{"n_layer": 14, "activation": "xielu", "moe_layers": [0, 1, 2, 3, 4, 5, 6, 7, 8, 9, 10, 11, 12, 13], "balance_loss": 0.00476, "optimizer": "adamw", "beta1": 0.9, "batch_tokens": [32768, 65536, 131072]}
Below are experts of layer 9 (counted from 0) of a mixture-of-experts language model. Rows are named up (a neuron's input weights, with its number), down (a neuron's output weights, with its number) and show model dimensions 0-127. Each number is 128 + 32 x the weight over its row's rms, rounded and kept within 0 to 255. Numbers have three digits each.
Before each expert's rows: a language model's description of what the expert responds to; "comes before" lists some tokens at least twice as common just after its tokens as in all text. This comes from a sample of Wikipedia text that the model never trained on. Tokens count by the router's weight.

# expert 9
Narrative verbs and connectives. Past-tense verb endings and clause connectives in biographical prose, such as explained, recalled, made, where, because, until, and commas after time phrases.
comes before: " the", " to", " a", " he", " that", " in"
up1:143087065103155125083086138122184197085143156108146146125110181112126118103155127143142188136138137077084178133193177125101100166178119135115090110089120161136112120137132163135141098133130157093171134109141158157126075132100144056140153126128126137127194187127176157097102195125136112122113155079122154093133093097150141125215116145181162137158152092113067078135112184066164118141151
down1:099114091095105149140127156125089101093125176061113107099076141137091132124115168168128158157077127131107096067088155119139142183150156129130169086098105113124105094092148160103146119154161131107109154214134081138151091104113101125175077134198085122121113105139127192113146170145136105074131150100168168071127161073149162152140115140193126199139168098133101126136135158196113054167115

# expert 31
Leading digits. First digit of a number, mostly 1 or 2 opening years, times and measurements, e.g. born '1'981, May '2'022, '1':48.
comes before: "0", "9", "8", "5", "7", "4"
up0:109076099131135075136134131187120129092158093094055137137112144188102157138134134196082173103145100114120205107152102158139064119150095098126182089149174123146158175125136145141135207132166156104125099112146092157150114080144125130132127120107151108158129139138143119156131190137106139141106117179107147098083164168118120134167095114105074097134117152209168073091156222106121147171156
down0:167113122126057114102124124155100122207113115108094118117167100143039146116169104098125124176153140125149075210117130081139168101135104167147147095192175122122090046122130147131189111121115118084121104129133159148129172131133161107154114159161119090177114130045126146119147157077085142178120095141143076128125124171102108071114127111115135111128049100086127072098136087132160103122153

# expert 36
Digits in codes and dates. Leading digits of years, dates and model or designation numbers, such as Atlas V 411 or C-47, plus Roman numerals and letter codes.
comes before: "0", "5", "3", "9", "8", "4"
up1:127115127124092103135084135100131139099063175077132077168133089112055111148131165114145180141074126143119106143101165078109119149124133138186136126184107078130135083124129126104154129088124112211153162128098106115137132059110159111131130083103069111102190087113155155131128122131131108160087151123101157096069102211088145127092154085180099205113183140161154156150102093150123078110120
down1:179066070118124158106122112216083090137171099139092149145104155145133102165157129068180116182166113134115116177104146146176111163127084124162078147148147147163098122110148093101164105126137151092080115110145067053124138140133172091147093115113137128129121113109172074098163144111134120108156193096199182081164138173116068130141150140156108109201084128122133137125130085153160108102140

# expert 7
Plural and word-final s. Word-final s-endings, mostly plural -s, -es, -os, -us, plus the es in -genesis, e.g. landplane's', pathogen'es'is, Al-N'us'ra.
comes before: ",", "s", ".", " and", " of", " ("
up4:096141122152124094129172152106158128097113160082154154160138098167127142095112095133156173094104169113165143119150065126069139138144175083111183119089077178164198079169147137102107127150132101155102157124079110115145130174054138096144171204120140114176148129133167161160178151096195136098168126140115086169069093145172148118161091133083072151167108157175118150110112149106129097152148
down4:174156097098154147154116152112132135107137196176183054164125138114163108126096166133169203118132134129109161139105074133121197155179118150181112099140143143114049040121124119132106149120159102119169095114097084105121128095167101120109138069144179125140151121120145076090149147187113194124145093137133132132067113192143121064072157107122134126115081139111101113152145144143184163109145

# expert 40
Prepositions. Prepositions linking phrases in prose, and sentence-initial In, On or After, such as in, on, for, of, under, during.
comes before: " the", " a", " his", " an", " their", " its"
up4:117091078162155043167144103124102160141127113139135067111099160134084127126169138129071104147106093163161183158114193124153118094128127133118144162094100115168149181118157102108068098121132101180084133090144083144123097091135143092106147111077117139173085126111101108152145096104155081083161121106156067130116090109179141127135181168097094050127097138091120150131141135088088050192113
down4:141106100080075136142164124178117203116111124146112147161151138163163125187124126156184148129096138146107109164138130138090116104152114120120145133194200141115168150090145097153172108160113103073216150154167106125103090140129156110115063162104126161146103177066185104094086146138138119096149130097169130115062152077056096086137117074064165132136148140110167115126105163078134123131119

# expert 32
Place-type nouns. Nouns naming a kind of place after a proper name, such as Street, River, County, District, School, Park, Stadium.
comes before: ",", ".", " of", " in", "s", " ("
up0:143090119113133222015147177108099128160121142166145155110157096133104133145066069162103125060112190124082108096126103124122114108114108079128162119110125069128133130112184120168118085163141135126123144155142087153071136143113091172116114115135103078114109115157145144129158111128143124146122034141188191148143145148155164141130112086133132073126070093153167103098128195095117116125148
down0:054093133136158161122146141102196158139121154144107073112109080105077145075140122125124128142064122120146107110117130119099190168100110117130144188182132174113109072094104120106110077089085137139153130082119103109140081114132184101143101155140132150119164137135155152125124111092229125103100067088138082147132071170166169154125094095110126106120101151167100152097073096082093057140101

# expert 11
Personal name pieces. English first names and surname endings like -son, -ton, -ley in person names, often in songwriter credits or rosters, e.g. Donald'son', David.
comes before: ",", " |", " (", ")", ";", "'"
up1:127128086147134113141172103140161143158060083122143130174219183077132130114159130135090165126162120118140094101127064159129093164084154141109209121157176106139083121158126133100115199095121151138090187160125188128174210117113149184116130174127131063157105115132123061101178135157117124153137101151142098110072115188103115100099186109112131177115111124146128129154145135147143115158139
down1:151119145096129066121087108162136144157096106081200110194140075171147116117113097131062106089078110132181127127125149155179138181148167160112128193080101109189161114174120162087161045127123099108109124150066093112096128084191119129075126114095147164100112104123164132131117180120146107154122087133118130158155087121147155189165154089144159098118135107128075162133117152118086113139079

# expert 1
Abbreviation and table separators. Periods inside abbreviations like D.C., L. and A.V., plus pipes, colons, semicolons and slashes between cells in stats and election tables.
comes before: " ", " —", " −", " +", "S", " \""
up2:133116171106083136186139081123096158112115084116142172081125117155127130089168158109110139138076109150151157109134173182178087102095148111087156181082100172148139136081134131140064126094154110170156097140131176078151071139141074156125138138166137050225063122152141145093140121163078097104156143124075151100111093163154118148126150128097140084101147121149166117108142132091174126176080
down2:132168112114104096146081113163137109110151148032153153136154105163164142131146171105159107144117094139119147125110095137119124087160116146096127063230110105179158105079131146141117162137146147142159081142097076133154140130176132135132124129102101130157132098176063094089137093155168137089109102144105092056141100098123131090201106121155087185121150155189127183105107093051081137096134

# expert 19
Role and institution nouns. Nouns for people's roles, relatives and organizations after the, a or his, e.g. player, father, Speaker, University, Army.
comes before: " of", ",", "'", " and", ".", " in"
up0:046193124178182124132128101120133123167107155151154143109131134122135154113100164137150123089094123126168055080115135067110139118112100167106117118164105125134191144154124129142140177108118190098105126059125103178073129151155147128121138041108122111104131162125145135172155124116129039081101045110113145150198115139115121112157147083133094125170143154148116078128195143129107170105081
down0:137135125158181123151110108124076145205103070109146170164137145071157129128122146091178104134166131180105182171114136195140111139117125123136175112086082090133126095092145106150115129156093128159142119180103063074114063131159106102118121185169074147127103163104157090125146095176120121114186158109150139126130095104102136149138115147165216112120215102111132207110142120105155110098141

# expert 20
Clause-joining conjunctions. Commas and coordinating conjunctions that link list items or clauses in prose, such as and, but, or, while, although.
comes before: " and", " the", " which", " a", " but", " who"
up1:151117121113077111160111130156129146117154070100155111084182147101173092105162064127137152106108140115142124154149115108145100185049156176116144126193108116105117117133093112106051104153140183206153119105186125064134131071114107148165122116117117135134123192102117163117183093171171187096074083163103099104163091161136126149091136150121146131085106080108167137134151090078160093127140
down1:171131122176122110111123163143153089138121098157114130152102152109122138066167168168123144112110108096140105112127152111146109155141212108156138093138102121094094197067150087090114132169129092145090155128103099151088108085127070118116130164139140162044131143029098155065099117108125102168130053139138175225154088144085103108104144095102100122137128083141114123144136102114165086089151

# expert 35
Prepositions after nouns. Prepositions linking a noun to a place, group or date, e.g. people from, restaurants in, genus in, described in 1912.
comes before: " the", " a", " New", " United", " South", " be"
up4:106051132104139083168125119125056093164141092092123121078141181119139151156144161097099137081153154161131131177138130159144101093151144119156195102147144104135137104089120101144062155099122132121132072083199088098155191104136105167115142095143133129116121104158107120142165109134134125094098102145095123116152152087114124088038125175085217136103133152155120043072122115123174162157135
down4:100129162158150203090128171148158144116159165122157175128096148099102120118158109183103160143089163149099198110102168114129169105080172081113152145138072156103142087137079083110159077141134156142109144168109169109128121097156118100070089087083155125199119156123092154177115190110148092118149109115137152117114122130145099139172077162120023140110164136132172155169112097104160107118080

# expert 24
Digits in stats tables. Single digits and capital letters inside scores, season ranges and codes in sports and stats tables, plus position tags like MF, DF, GK.
comes before: " |", ")", "4", ".", "5", ":"
up1:114145142173242159101120141122114133122098103180152141115189102102126097152155127095121181133124114118066115118116113127152149141097162121138161152204121109186162139153218075109100131127166132118117182107189143158122100110137117127176101178078121120165116111150150207195105145115190143128104115142171126158164143144175122192109070167104170177105119150153131110121134125149122130124093
down1:125230178145129138110110127120181134144104132122109137099098138147146144166151120191125163113149174137151136099131131100192114185149134078138110158156165224135161094095124154170129142126156187160116126104087123129136134094153138103106164145084118116123163164160124180144125108100093141144145122148112120176123130072104102155132135115173142209081073174075053162099080175116134103121187

# expert 3
Inner digits of numbers. Digits in the middle or at the end of multi-digit numbers such as years, coordinates, ISBNs and table figures, e.g. 20'0'1, 5'8'.64.
comes before: "0", "5", "6", "8", "7", "4"
up1:094145161149115121048108128149143168171105195164124174144148115128130190133151140108145136129115107127101078161100160129156057191167103093162079157123141117141106179140209162092117173181146142100091117164119094203143105136138107133123130110143181134110097118096174151123127190208079128153128157073146146126116160108109094171131093164140076119087170123090138116125119080177118157114150
down1:131176168195138067153161138201132148157184078196094166156083171130147081137198044079103142148142137108153125113151123111149062092150168133140129111077073145174139148128100124158174175167134113114143103167115125149145091171107103133127090114137125064091111096077174105121109108183114141118131161138135073113139098114107100154100121124148114136119091071124154126114116165149183135162102

# expert 21
Clause subject pronouns. Subject pronouns and subject nouns opening a clause before a verb, such as it, he, they, there, who, which, after commas or periods.
comes before: " was", " is", " were", " are", " had", " has"
up1:138146144123095117063071121107159111130117117152091179171156101147096150116083124140121131190099161139133085137135089146138116125152150142118158176124154188161118090167150131212088071126111168084143130085072098109151122110097085125177128123158162134126090101113111150146178112137186185092121019114102116161129114089109192154103189138151103138074138072096101141138128141114127147190127
down1:123131124109117065147120115136139127143178104149132104144114084150114126095135133124110133152132127156125174157140193134115154152155105106182082179100148176212113139202188031163077104101153131117155155130122166125105129180112171104121160178146161125092090092080086170116145146148110109167084115107107135110111060123170127165128107134122109177117096094140147084162053046147111158149137